Below are experts of layer 6 (counted from 0) of a mixture-of-experts language model. Rows are named router (the router's row for the expert), gate (a neuron's input weights, with its number), up (a neuron's input weights, with its number) and show model dimensions 192-383. Each number is 128 + 32 x the weight over its row's rms, rounded and kept within 0 to 255. Numbers have three digits each.
Before each expert's rows: "gets" lists some tokens that make up at least twice as much of what it gets as of all text; "comes after" lists some tokens at least twice as common just before its tokens as in all text. This comes from a sample of Wikipedia text that the model never trained on. Tokens count by the router's weight.

# expert 38
gets: ", ", "In ", "more ", "most ", "After ", "ly "
comes after: ". ", "\n\n", "as ", "a ", "was ", "However"
router:165177126157079091107156135123131101168135085103111094162121163119144098130119083085148117130093146103075115104084102101104164070087122095131117086097124175145125060170125133163177077121144122084154090150114186155143148073143136123079147159106196100139182085057132129081103152113142166103129095195117172115086187125105130133179142096128133146144061107139132112119142142125092148187120121125187086134127091061160113182105163118135140146160139099087147124146153136104102123150153167162122137125172085150101112123097080149120103101131091166080085083146186084073146118165123140143
gate2:127175127128098136113155158127131169134156141093103112112101145117099149143148117122153123176206119118085109129209182102120085142171106019116180146148140171187135094147146093180094095110123148103150106190112134143124126083099135186161153171136111111106162135086105115078080149081184151161182168064014081112104129120191123125112078145137193118132217124107146141090123134101126117137123108115143141137122149144127142145083148096166125140114115172143113107127097149178170120126123100113123126177090163111080132104146118128165128103127166178122154088162136119117117149184157136117
up2:103110127117142121155147097177097111149160115065167089037069145123072062151213131154136154130165048102204126160228153091153117165103120174110116106175093087127151112126124129136104114159127134132164100109096122134147172119187123131194057154143077111101161134098060117119131117104131118118127145086074143134030147137118185092134088116127098180077144161089126127094165162112128118094140138117139150175133166123120193094125113104177140142149109140083122157082100184119103087132134155093083168103141150145071127160155120138143073068112131138126122116112090086140109135132124141171
gate3:109121111120137101101065124110156108181173172151078108100144109129100119116166193113097107113096120176094160068149145042182144070100165090153114189174147090128108128155144169147065181134094115170149112087103135096119155165136189125103104077041131008116103123121153142133118139133132146098102123143131136106141119163137150121097113174131137157163088124138143155143169096131063109126135138179115087086083080125069102174150112143151070094137155130187180171077121122058191133102120132083127115046127115091085148112131135070133080161098145138170097134106124140161106211141220169085
up3:164133183089112144149089124143135138174120118139129135123122153199113135113169144117130149153112109162117142122155065137141088134088155120091099204087103153152106147077113118112115158168130118138129154148136130164109115145113180137119133123097066161164173119156137140088185115041099179176145100166103169104102145206140187138146180189147111139143138186074126140142141076116120155052147171110117100142074115133113159161197110133159149099134158169125120159123131199099150128068081119133141150081131159108125103135176127133069107141087123121141028148167111107143119128109136129148
gate4:097142048108121142110121169132123112149183095147104114075128080129134121149059129119087109121090080196126147069231121128085131155187112098134095152134141158087095175158132136135066080131126135130133115131148156138125106092164177115104178076121147143132172145124116146101125083147167175081136149167132055135158121158137175093108164179061125126185148099170135142103092145130194161077080143100125081096136165150125126175100154152144133118091183046155127143111112121143150113184156134057107155052104126134144136091120136150066157197131129115191141084138178128109119155097101157104
up4:122189112104139086094174143170154151174197136136156101108154108092095095175171154116130115071091143136151189105146117084129140079166122094099071119121162142133094115130105128135105114111090109151203134133142117102129133137154240116149127127088163140107060132118139109147149161191096099161109145062164126065134102069150187140121155133109106131126085060102102168101111047141129161124099108143130114047153136150073097134163098155133118154147112105156178112081069124138174158186224134176150151169143097162127176185088110122199079122108112174118042120109156099109023147188142074101
gate5:127110123082146073153099135132125142138156085142136107053131080147151167147152134137162055166140104121144126126180127120237144101120059091132157072180133126107119137155147090104146191126162150187135116130185144124129187113145105150165114111072085134150078123073162084137190128188137158139126181119095174132122094128098126150090127126085099098162147136089151093100121203106073144161196126114099132121135191143160175064172094102108168126086110167132138121144117148092129099111114098127166053083133142117120129118141145132133135142139097138139133100156154053169127086106086112149
up5:103170147175153128086048160145082139126146159146137165110131085097112144106147133114158153109100109130161125094140188130156131145124192160179127156117126190120173121064143121146134069158135157146128095144088179092139165088147137141131144114105179111135115135121153139112076137109080165140058127124146119125142098127078182096135118128069158132164099081169154113090110131145144117113135117124062129139208104190137085137138092122133101105089156157198179137109078205143167095124186140115145100128155198104092014070100141095151104113085157118129117103174124094122076073112185130138
gate6:117125149120130140117148141145121125158149124087078126098108098140149164161139160131135162132100088146117193123112117098101174133161085100118177127150123145137109094112125135126160123134094091065122124173075154088122137091217104129097153108115142148116147106177101150098130076120115147068123155101151137148110139131180145093127104114150063175124138162151100125110112144126106111108136200118108068128148122141134120144096159135167107133110163164116128096117177109168138167078142065149151134059178121215120200183073139134161126076118132137098093067138107095125103128102169119178
up6:171162098165096148106125092142138137129099132122129126129171140110180106113168123115120110139160128113149116059156160113142131163165103117100145108142105096119083137094090164153151165144129122103091133106153130116099179114153064141143112141108062092186062108100128107138124132159135131148154126149176158077093117137135091122157127079075134142086141179109131091127174029141143087142146088151134109125160126144091175089084130089087097130143159113097150120112116153065132115166195155118113144178131129082102187069106094137167072122131150141145102165121058136111114136068132157086
gate7:152130121167124167126126092096181080146093118105098089095127099121109119112081141214127097151129092193108081082126169142077138141153147088150125110099144107079167091125129106184121144087143108091128103116154124128143137131132082157130149120140109171113140148094074105094118138150169102157138156131170124147128160164171156185056136060136107122111097066165176177141137109140111160124083073141181117131119124133176103174077143185146143161149191064148118142129180082120137133159135102127021089083097073155115171156144075153095098145125107085113106137141127149113187129101124154071
up7:070103151110145135159110149146108130150112091157134133173120162072135181124140140078145110084143163145102161139131123098078143122128097102172092115181111120171148120137125202151182132107133112105145170094157121173073153105144162104178117154142113068128088123113125138125134134164102134112120138143152169156151091205113014144151156122097236111131156110062130128158134109096108090168131114094050176156107116100155102170086140114120043123102158109112133142084091128062146107130144128109139134131112088101165130105117101112182109110126147131181114107106120110111110123136158140173
gate8:148102082120126146121134178112179119157132116154136079125187155171132118147132130063148183154110114094182109077147098143157161148149169099150102145194095093141150152145115117136120189184106152129144104146130115124150137176132120147109138163116129146107099142116142111139184083124125179092118116123142064095153155121141173145158134188130090120172197078055076144127183112085173059143123177107069159091117148166140129096124145125110140127125112120094089102133067194130131097157135088100076135196104110168155167148146149126062111140114119129124107165140153106100112103090122130103
up8:145132095117092071099140131129079112214132130171101161135202139140139103110145160072144142101074112104156106066141102164141179105055094070181106133102120140106165126044123095122189152159167097153130140154068136141133140082092132116128141167143149141169199131072135119107202142113096186129149144158126124078081096166068208140131127178136122092137145101070137109155126113117150098144095157137070104148129130128123046083090112126080145108119086159090178131180099140131105107130122130140086114126154143127128121134158166031127134142078120115081062133146136077121128136126112150075
gate9:111088139122138139074125150120071073130126089086129117102149164160105129141113086147116110111174170163147138111064126111126089121078116085107078159091187053087136081171148147088110175170107109162245067092093124116130171135121151104133093117133157083051074168100119144115114096135117129142149169140145175090108125148155113158093127074110014127101114118169169199148160128193115148118130124197146134061137153143119100114188100160133098120111104081129121134161076071187155182100139135145144094169129119121109115176149149090166121140113099139161175088126165154144160168195155102127
up9:174168084168121168140150121145124140139148099097101112092146174134155090114105108122165164070148163082143152122108103153098151150062168118117112164081155108117111106170080084133132126136079108107146108161139136112169141171108119075163028119064124119115127113111049114152181140209146174129102188158117146105101141134153127182135151119108085171148179115087191129132149172080121118111059131146148169110114183115133164118115127153133132133145092113117085234155128132119085132142137139126093078112148123177125174143097113194097103085085130117120139148098151143118125176143108178133
gate10:131079149116167161080114053089150180131103093092133135157150147152111097130133159117106196165094133118146145165127114154154117141115121103141138157122136169139168077128116153089147128158226141118113104169134134098162193126097118130135130132134168155155191130097115142168150162137120130093179126099099163165094121184175126101137111088156095134171106088085101137163136122131156171142168130094135049153085142113115084119085115097160158131166132114055101156131111141064110117144148140199176092127230143127135131183140084121146079141143113097134121157146161117141063150149110113137
up10:166126142119137123104090125114167102152132115104111163177176148108169144141109123115146098146101150115130140086119156110150141163119175108117122161137110128050135155122093120106155092136169163136115125139078084097086130150097067148091105134074107137129125147053138142163106125204127144091167150176124038123114087138179139129140081083112154192074132117071132095110124190173155141115079139142119133113084137192071119094100137099129130163120210159156141123081067066097069137148124156173114109111136152088074149098134093149112086147124154136103113185098128091101110243092152187124
gate11:124136148145145117102059159145134101100071116172127135071126045222198157219175128125101099165113160129126178130115164107094176135072159141149112155181091129085068142162081137116135166119119166134131123159079141103123141142163145165141105136102158115124132086129129153150068061174155125061115154142130173137157120152163109183139131103110096103124138152140128151089175123197157125131132156095198131071133143133105082115112135170139118101138173118169156077139124126128102156080169120142222085131124128087129084066101122089093148124132085169131195129083085161097096133071118157138
up11:148130147150128139234145148163173122090150183162153156080136129078112113152131162123132112148123139151107178078123066133124166135143081139163090095089146105173050155141086194098177112155125138066080138110154146127178124111139095115108049128129163065124089160149109140088109125122152187122079094121121135131169124141129180103095154137081071100121117126081089125136111108184124119220058161124080182161121120141153083166113082089085087087118097166148081173117126139123199131101207106116132164120094088155142139191153123140093160083160121147113157154107137120131068105089167092106
gate12:050167141134119101136220118141072155120128130197194127163143142155158139112097135110117152155130114059153061120116144153167127153173091118169082108139135105157157194113132137151090160110107115207100148139079132153171109096126114108129134092163115118152110123140190171182109129056096093125113115184136111143133115128142120086154110117109212115179089102183165120195136139135152144130178111141108110104187118093132095205062129124105108157124145131217082107119163082146164160158121136100098165150051174119108080064120134179105132087103067098127158142073065127119140092067104086180
up12:113152195089109125198122089148079129115158110141156110150147140137103127149122175089166169156131133104170109121132125152172056176126164106132099094146128127191134132058131146181095146105105119137157136152170119101080112096100083102119145129154158169135116116191147129089147140063106147143083135139115138132077118131121103084089121103139148086176105164172191157188120151108110114129142143091162121119180089087122163151091160096122178158129111128188113129080122107171180129127109159129126185125123159123110099105129135122147211122122138125105216096070046121129148139124125104210

# expert 22
gets: "and ", "to ", "which ", "or ", "he ", "that "
comes after: ", ", ". ", "that ", "s ", "which ", "es "
router:128123171144197116136095120123121090110132141096174094092120151129155110142134197139174136165087088036141151154115162151097138140125151117128113134168162155185104106135125127119119121129044100160107154089123142126149117191087160089106174059115155146136142138075168084108136100120081096069188107146145183124135065117165115127142116101080117100126069082164099109105136128062139142135125077150145134173129152129159180064172113116125138154087060144128098127150121100124128128209209129101170017152173146132133188197131144155146129139068114132105177081174108140143112119123165067124
gate3:124130107135131195168114140067094199173086176134073182098145139141123146131124158100097223178163131159085117099153150160103116130127129137186106110025114103180160036146152094131112189129162156102116084099127095093137169097143074087160083166078075133103150117118115162170093181191134144124130140089112096174148146112163195145110113132112183116139143082152128144142107115092148176163153147117120089097190194136112095159114162097120078102125127102111103143159129121118166126151133131123135132136154124151144133111116058093123148115145119142128136143111111118148164135139168141095
up3:127151072112188104112149139068159113123117189161168128127159045172163199102082155118122113125133102131103104084121123123131140102110190152109116171106077088084100190144162109126110145121110057175127158088132164148144165211167130118145180127118103131149118195144133122122131115162145131121096093129131153123154141041118116153105127128107082079121115149069109142150129104126099145146140077142132100121176147164151115116143133126170166127106108204113108082126171133124166149121127069120125102109105110147202144125140075154102132123106139099100175102135136072122161124169108119093
gate4:142090119081106123112138126045141104170145114089122125111132136101134107135073068164099074169178130124065107107123108143156157054166111179177136070034073147144102086130155104093128131131170087126149083147088137136193116133097136218088095114134147188131156131114115127157092100097091075111139151096124128149133172140175136132129077122121060145089118106121075111127134184168078111173170155124160093126116134158135125088118154109133156120151146137119173133093179157138109119124131102135139164142144090126103072092148176186137151121165132130116130133119151073178097160181150119129
up4:161144155135180118085091182197120111119100157144152196117120083107120210185100119152147189143083096107145176155148136143131181148136120083130109062100141129145189138088109156024064140167164109105098135120141131127085127149157141097155121142138052166120112159141192155088079133158135114127193083102180123134055104048110169118200153116119150089176144039110121162113186158135137095134111139135200119191094136123104085097124106130085197120164126074100136120168114124144151139136156099113178123118180179149166079135148108142140149153106163172128079110112140146077182131089091130171
gate5:121151197120087127170102124144123098126135097109140103099140115138136094105103157190121132147117181109187139055131131142188112085167127138175119123118121168095124082135176083139141136125140118196111086045140148127108117136119109135118157197117186149124085148079133138110110136185070100129085168141155119073154139170157113166132072096116127145121104121090162061109155144096143119077172105111109133133122140066119085159168119128082180165119140108147170123168137165169139081157173122106087122108126088117181075122088131135176137132177168121135083100083160051099100053116062144106
up5:139150140124116123146116149117141094173141108100202069049127105094133112083114169085128116155125135147181081066182178134088159086163120104138176210120141135093135111174128100125150100151121110127129145136087171163093105171107131110109112232150148146143136194091133129091104110126114140148104141139073133130192170113124154148112092155095125189140094127147158097183117105123112128096100121087096110116150124077121008177115142093115165114122151157108128150146136124073146077113095143114086118134147184116134126225142145119131137070126115100138106095086163104191211096159157130115
gate6:092054108136102156145156165150129125143079184164113156076153114139127072201158136099086145165171129201130114138104115121039115120178143187116068119102169097120176107150090160154173099123174149112164132184182169140195150149128093120096142163113151116095187141079147133184135104088161124159126120170119084128124130113126130062121137140180106120153126100149124131083111150127137120105085127073098135079136124190103139159096133167165162106084139092119117128092111118111129084089105140122042148145116126135064174151108150113094129126169081089165166131168147156098062165166135123128
up6:117146138142149111116158123130178169138237122101195164094211127099135109104122125122116120152113087121161143133123099148147090128120133083106180108147133161121152125113199144047065118171139129146060109163150107131108000070165151137046115108148078145090141141127080141094085144121142118104164165111158131129130139086095138140118099113110125147115136128125119080196109164140141138200083165129092141051153155121144092117173184154136105156142145187120136148138125149146212131103113102103092170156105111118124105127148164119145133145082137103115153140118122123139121148033107144133
gate7:148157121056131199158166133121147089116131217146000154115116126105142100138147072124134171162154080111110101134147106149096132105110157083144133096118067130137127159175135130132121106129135148208130145119094074091125089153122105143032090089115116156115128157091109135131127122131120126162129061118116167131162127188146114105162127071104154146098151180125112106133186106130170081165143138169102170122138069089159121118126080126113067190097108126144137090114141089095083187166133132140077129124100142107000141126106134121115127104155166122114143199105098111155108112122155102111
up7:094053139130136151087111129072081132058092103152134160125155143141150126181118137146130080097100149123118193127067154106141172153132164173139074129135179115117098137211114086150072097132110149165062122121155134096133143117107119114109115149140171138129129140127188139128099184130119128141149116133126114097138107070037152139146178160095077159129097092162107118063138129160136090158146095147149108127205148180136122049138118193140140113131141122082087071143110064097137152149155203179207102135179122162132084109123095107092173133189124120128083101096153150074149113123112105111
gate8:173138073125126107148127106132127105148128190153154117093121136139130118084130105105102106205085123131133106116124161195134139136103121127129148125119120114124119196073126206171239176103138114129110133142176120133078136080135118121094161136105111106116155136177110158167149094139198137104094134169182172116166106079125168152139127154194125166123132125137149151166126119119137115128133106116134090085175091149148174123137140174152130160099118160161117099169065180133131181085095122114115139107115145157070130128106127117040120098165118183127062174126151120154107119079091118146
up8:127144153130090143154144195158129060133149092100195121086110170114179119095102085150108064063086150144115116150066151163169158139117105155105113124091128165089147131142159165153154146107195110139079172104184172107123093133134141142126112145089141180157060130153199148158152118143112131098153219101151124131102121092109184209150137152089095157150122109141104095129067106137089126146085111121135127144152100122139117120120186182165120131148152148134142130140080087123113193110091093132190116130119156173071104128178168167099106151139070149130072100144133148086132115122132105122
gate9:113079140093137114126096125128182192107087117093144112091130141098143160139153167225121123064132099118161131215109159104114120108134134115111109195151113179110143206140111122159063154126094148135136102114159143156184011167100161132180093169110146138133129107164120124079126124191097157122150172137142136145117093135199123119144148045117108084111139141141085144128166064095084168108100114172217206174124168173086142114114076030123151170108113115125114118151132132121110157120104141092134111139148133137153163151160183091146102110149116086089109088123067130174136070171165101131
up9:162133117103115133173142141175101154103064190126116132143170139104104128070115156140173134125147105126118171137105108094125128144189091079127139117106140157103163128106104118169134138120131104072088173108160102155085147105134119143184093107040112176094095160164138125117150156079095125157150071139145120107134127171124111145134130075140064064210091112149122134136094110156112151171166124142163138129112107198078131107150102155145110162180114086136119178112101131072150130124123130163153135172096147119160188158097137164093101084113140117148104177098096163182090145112094125094
gate10:128123131140111200160139129067155104111125178165118109167131127095170123117148127120144130141156129175170132122138144101094138121152106132152157115101135119143098131095154080104138132145067142076137131164142173085129147142123087091122120176179091090158197094142130128144124181186148131139063104123123125148125154135123148124190152139139116098099215132149120105142098122054112065089134160145144062128061118163132115162136098093197175063095122138136133089112145118120152169121074132072154141100152165110123055100103115148139175104096104108116178138076101139099190139116125117124
up10:120119179125171176124116096107101076092114187147114117185120119112143134132126128094149218159131093127186148084114094081057129117146146138183174131157094105135131110098154157118131082173085111156155184114172149108052186129174135110098176126125070103121164064136102150116170079175126102103106157160097101155069115157110087082156137082173107076112145089116127076173068145103091090072144160080131153137099110133162176140117103099145184087170098186144117086141135131146143118134134095092206164093122145138162080083057152151131112111119125102119146145119146119103160089112099130162
gate11:146109116083125147137161122115145090100146174177122135090126160119131143137145146164109159111170101116104137178125125116092141084121151079118203153138104105148163098158107185102109157178151118098147172192157057059122167204163142142091103133136136095106145128171078127189170123134135095118083067095122159165125117138152126097131112143155111095177146137177111145105133115159140167154085092137070124113095060094145187148120082122155120119075110157117101115154151154145096178113079154107101173126128123166138128075132166150139121195107105151149117124130125121109114097161118118130
up11:144149089078114124139165169194115075103161143143123136117101180082073148171167181182135129118159127152118161145139125121048079186097183151127156147175155099090107055128084129092152128120095112069184127133163115055126182203110161139109120190166131154147086112153101111119138074159146081141078087127095143163096127161173102137092101125154116058146131075120113166094141147117131153114101077091052106152162155116146154114131105168133106095108137116145122160142121153106127139120098151093130147106120126155170110127126149163064158172131216114135118149148169127115144113095118121120
gate12:086093122148115160107155164165138065151187095127126129112131134128105153143138110125127137134079109141083116157104101133091116076148113112119092127123150146124157123194150174059169128175126125127161107107155170140089108118133124106092123112071127097102107120164121175100103120115138143095114139102028090154139105116099162123150143172167115133169104104107110151155113171171112116140050169104175134101103138076135111163114149099115124154086153170155160108143123107185177103133134081128143161120140096189106134120090159105155065158125124149129151090089168057139114127108187108168
up12:165153109120079153117049127064089133143133126150086101117106092112156124119177108077137126227117127123155124141148149152138091126132143070169179205148108107103131169051129134191156120096118179144116117096110135105163153255089147133117194133144160109131190151120099071189110118072100144179168125140155154121083109156092140145126129069130143082133129103126107162163131144101161162107171045102117121110152095193157165124191165156139211124138107156125151151133083152092076133102084165134114095102108152111119166148180111124127144181171118099105128220197125203069145137148094125095
gate13:076082123095147192113151109150140056093122121106167131211124163121166143096108160136095126075122063140043171161131100160125133074084109081107116101077127123098179105115167124116151102127120113154126115116157160120132143135110110100169116135089135130095191125100111152141163102108145101089131144105098149104103135218147151098078107186159181145151103124129142145123127148115107183161096126162187156202082080141116091149154183131153090161069121152132123174145102150108148088126103067134124124130119133179118111147094146061136075166110077093141087144140148187116085136118158096129
up13:165131079182094119167136167104164150157175124189115102108124113154187113145183133151140114094129130111154125114140174072146123138135099141153134177109141094153071117091136107172132147121133129114061188110115040128152154144165109127123085151120068139142096137145126123148140170157127100176062095130134185112153134113092142111220136131101136121151177124097141093158142141113145088137197105160096106101150175138066160154105079166047139094131148102208112143108141121140126132091145143111104154094116136110165132097130123152144156110172186121126155167115169132126124145123097170115

# expert 26
gets: "\n\n", "==", "===", "See ", "== ", "- "
comes after: "\n\n", "| ", "==", "===", "== ", "\n"
router:094115114122138072070199176107121047153118165130163131117110101102108149154117143123073093112124136108098133088121114154116170117142145142144164085084128113121153156217149109088097157124039121191180149135094168102148193148104177162161140143094190107142079157117131182143110178122144138140135133097119143152142153149171116172095142093098147085067112116190067137110100125163080167100100112124101152123116074144140121167122098136161104098144117187130133145104124160131128096104121134161164111127117126151102200130120041095118119129128056122167132170121158087142138151119155064137
gate0:140097094081125143114100111117146071096120086041125082160164133090123038135116162135057175158096098118134144096123131111066063086078138152199134105106129178156128070119145143087138078162133130169099126096132062154124115141175108120129134143126161141151148116125116198110182086147145115090178097117145156155174069142211085085133061110166120129103110169145151126128172159128128153143179069135078129053135151145124127169100185126122093158153136110142104204200157100127085144139099113143174132123076091113112128172073123137089165110140101145121134140117127138144094140075071110098
up0:121204118110139078138171097141147065131098116155127154099164114094135136172141132095109132115078166089148179157143104131178110116109169113161113115104165183144089111096164134169125144104089132117135121107109107141127170177124138155134119115111092111172096141090129171126149120079197117157157159193070154161100123085111121192135117163143255144180105111109129100158172132142160148129164120074098124123137112057138144157117127133079119152041131135051153121149138191160114096164106118128137128143112133133119100114098136129119035145143180150131106131115117110127087135148147087110
gate1:166128166082053138163150129132095108111126141162121171157139145113145119098159086072177138135171130143067118007170151152125129093124149158124062158178052098128100089138137124141097156116168144138163077151141160125156115141178085158130155144135080124107153096127122138082162114145133059127117126113062105151139147179132103181131090129078122158173161132121161064194128098188141107133184111094084098197147109090143197179100109092140110163155097131000078157156123188150085164131112125137141139155142117144105112102142125095095160161172123154105109112116089143100121136179065074128
up1:108097111116148120084174097200133073113179177100150128188126134169130129081082164159127113126148104153081163110091144205084205180123123138146096105171079066103137180157096176168137154175120107080176102148160139095193129153143104152126182165082144082138104116123129157120127122105210065171114134125120109121081174164134144161120153124132150124107206129133152114161088133141170094077144112133131153112134154148115142092169139132121181121118078164107139136070105142119085193103125150083131156092095094108131164100156114148158151057144149066116125114104112107122148149103050133129
gate2:103137147160128194220152079093092114162138123175097136063165109113109168075155110140111136165123045153099140106123122103084091161109134118154141126105174112139106157107133028141121102083128140123120173121153104132101114097164086111131103095157091129114151124116143142110170130050117107080129123193117075120135097176100114066149121146081180189181116146116170079126171083134143066178118199117103101121113134121117096109080114045106144118074160136071157140081130135155117101120121112200140113165092117114121080029130158162125100171117197135111115059137122139145122146106089174120
up2:095142147102183169181125107147098106137198120171124170116131084097125111097085090147097144100151134150114142096134105101134077200116152142162189074124192107105120087152104114153119129067118118156114113155145099136082131126170159113133136099193077126144134141097111155122168164054110080082131218127089072094118095151237132140120137165116166209136099106084095087150157081114134122117086195127100099158106149160069077111102105108096116120135155181103160138103138154125120117107144100158163096173105171131100109076134130153088113135144127148108101033116111133167083133134121163107
gate3:123176146125154110171107152147112118121140179167093143179160120110184129130112112132068165113131132110077094169159154097110144147104074070096108125102170162137110082127096123112143126147196135188144118098152139119142106109159051170098104113130117167115152124104120096146107089145107110118146170137077087088174142073129106128162116154135117209134133134118113131106139120123245110118096138142175124125071119198135138138169184089111168130073124123133168117131159088103179111116103117127153173212066114111102115135109134165083118152231127081118115141135131176128155145172136182090
up3:103132136097121142081146076107113158177146138110096121127141110136125104126176138100153173143131098142185151112182080084147109119104132173181105221202084211135149096183155108204168139125023080102154146130108105145148101124095153115165111126134122110085148067110134127138139170099057091191087098091145148133102096164111158112130142134141091121062164173132213146133131107133099119198184127172101139154138201118100100077137108117157172133123157155140087120102094174139070194099161139124100130138154152113132138115135127095139113083140168150067146138169137120149144138098125140145
gate4:117070093165115122113077147115127112101162154182079079141099120116125158076157124149122104149118175110150074135160116207094159039137140107119084122129076160087139102118090111108143159161149158110123184163111158125154107174126167143070126139118157076156085118178118156168132120052144193113141141160056143172121211184131113104150075099083141144096138102137139130100091158164122075122130143123118157096139098107151108150206145127171136151133113103122123112184063122109126126111088151106120098148073153114126140156120131110119111140119108116157195148093163113098103129140167133103
up4:108110142184168177192114089141177144172094121129125137140159122090183142140093116095048125061131159151109083089069114082096179163098121123146136100171144090142098157150112133101135130105052109142168105200147098096132143178122122125121098117161125175182128140152099084102121215094154076188156139112071072142168093058128142152143132115138145127131156077129132157162097144127172123169137087108180189133107174120125086079135097148160122125125120134103088149178143139149098195101153123129122158151131085090109139136144126095098147128084102064138179112138152097132186170154113152143
gate5:066082091141139178134149165129138142137105126030085172128121143111056198144089168171104133096130149158144153168138143112152061127158166169144132118123139100117153125132103131147133170179060144118124163123108179155096171142128072102187084170115113098134160109175115158148119131149143078124183136194115100156173094104095162157146085160103107115121133098191122091065128119122171121102104080113127094142055098163113111113065164104067098136085168086218152144121138147155102129140115153105143082094174150135132142122151140170118118108146124166104065103174140119131090173145114154127
up5:150103084125132116131174190141122126112165174139085146126122144139077189131076137114104164089135150165141112176151141108110092141134133213133123140129082086126145128127121096143129114185095147097099151149075179175113138114153146119133147116110118103172161120150150161089123167115085159134116179144114125122153130093114168106169093114108098130108133127126139087127152149123130120074095138144153123117146108248141155176139118120087100081123081108106189121129126135159139193081146171145136084070128160125155156130155127166125127115116081122075109086162144159175071107116118118153
gate6:126111141159131134077099070161180165120086108067077165122128115095126149153099102098139138154102143118113136142158096083083142064143089175147187106129203118091157119132119145128181066179097136183112160134153058178129128131107056113186111131188131093113156119143104153175157123156110154121144139122126156097143160154102104098076140113193101173133103112094205172108119126088137049085153134095179084094155150159136104107071097131151087129166109109129126099145065121068087077099134150147121116128122103128095114217079119110097080135114103089157174097146112114071128110144147118169
up6:130173128151156149226137084100146070114099153146161129181130107146125118121139095162139152182165111160135142121055099144158121176130127157149098128103128118141093128118105106157156101118057124077156130114121145159151138117121148116124082130197092154169139133130135084127158098135174148146095169218168115165181073107154118090099151105169161133131106119134142067104178129114111114088108166089098096113128174118100060108160165150110178124136153082144167154150027096179140160145135183132193146107100114154057145132099112115128136117090112185138157093101164190083172114126110140142
gate7:084163111099110103123169132116098187148060121166155139155136145099139126167150120109142132098189088159108110128131103077122150156117071095137080158136114142167120090113129130108111180130166149160137145104076129110114061121133129094099150091147098175126147147090070112147107140089083138148137108146072161115130147048074134145117120103200139212106147102110120086123157097116144102181126118158181138132168179128138177151138172136131158122166097098155123149190169106142161107083090152143191170159119170130167024129061111196122116162129106130092098111127106177140169102094099156147
up7:117181131181129149151134141126126110139140176107126122014115115183168167138184140133095115132115153149151172168145118129211074109136168120134151122138137178149086097120178095164162098172075065099123133127133088105145153068160154109103096212149162075151161073151174094135125072150141120139088093125160200150104049146152122145165132118121104113153156110122118156097124160120123065120162099094131053131093146131114153142096092091139147173082156127138122076078114154151097143182152121094091053087158107131147158110152139105153100079220181104075154140150107070142098109169109105078
gate8:143082138128136118137138138169122165105121112162102082130138196146175131140101098164134149136156155082125114110113107146078120120151088154119122124113099125137176135094125137126123115109119117087129110088155160099088152175107113098102140036126125086119119123092120145073153140146089119166174129135136145133155177085145118116125100061172096135121086149152119159143120126132145100094140130101081126090172173125055095095090146136109141135120053089093144142124155057130204095166143168066172170131140123135211129101128119175182148089121139101151098151149215093169165026138063149135
up8:087152122141065164098164131121126107133111084049141105147128212099150129150140115200181069147128142060137046113111146102129250131189062087071132137143149080091147169125104088153149150101093113106177077135119173141131124125172120133064117117099095124111133155163106097084112089084167173143202134156125124116148145061140118144129096124133166114120143147191109142186116136155148188098164117130099109129125109047134077095107173133106122127157153157145121127123106116140129157202130107116158166108111094151184158140114129145194140066093135104097121137145135104089155130157148218138
gate9:119146122111169162107136114131125187072103183106145129153191171177099106111118117134081155152154153069105173108091083105148112179049100120139079099123125164080149085152123113142125133108092093140140199156095138123112095160141097167117156189184138122108134135136137169144080073111103149125056170146139128113104150138116130087117133158130164151149057112163188150106208134062152184149160138095151163132152105076123138069117119116108150141139123174105080076149119124172130240119137177165086168161157081183164141059190129097121103148102159096120177099110134120122131116102092118110
up9:104186149096146139115130122177091169091101156130061122142172138152142133157161083127162098149178137120127121116074109146150126124129102123105116175111136173112078088092140120112181116136185152101143179122115084150126125135131137153133165138142128119169132122104183147140130109188140178174109123082132106056079210098058186096196135132134089080154079124132124178090132124119155144099122152124128185064162132102131114096143195117089155128079144111133173094131073133143119151177148110158101124149163068083130141086136121109097168112120131135148198147088180186112187112114115127113
gate10:089143100136187138124104117055160138048106139175186101128148152225119157097145206118088117111096115116174100146124130103124117151118127104105101156150145150144098130145118151163147126158114125093141093178084115194166113137128171129128177088125157133066138156181152129089128151041158085121102126152145126148156092133140082126143142149108161147163147129099203091132174126154180150110182187090088124127112137134113181104178130149164131101101142111130132163108186187108162130079140103141169113146131122107109059081120098144167135191086130107124134154131119079091150184177080120150
up10:143129140160118118150154126150129110140122072153147119140098125143182123103113113149140120154134143126145075195181138129178110138211122113115118157105160113101155124141086159068094084186160150136050103064142168121138126066078117081098097123119130073179128090104123136156115167135069166149144118160173165216106153118134145117111124044139079111119175096137084117138092113100148117164118166135129138117109163140015152108110138176164162145105094079187143177079170125060139145129165124124220119070120118119112131106104111080179176133111172130150105129085116116087141164174123097093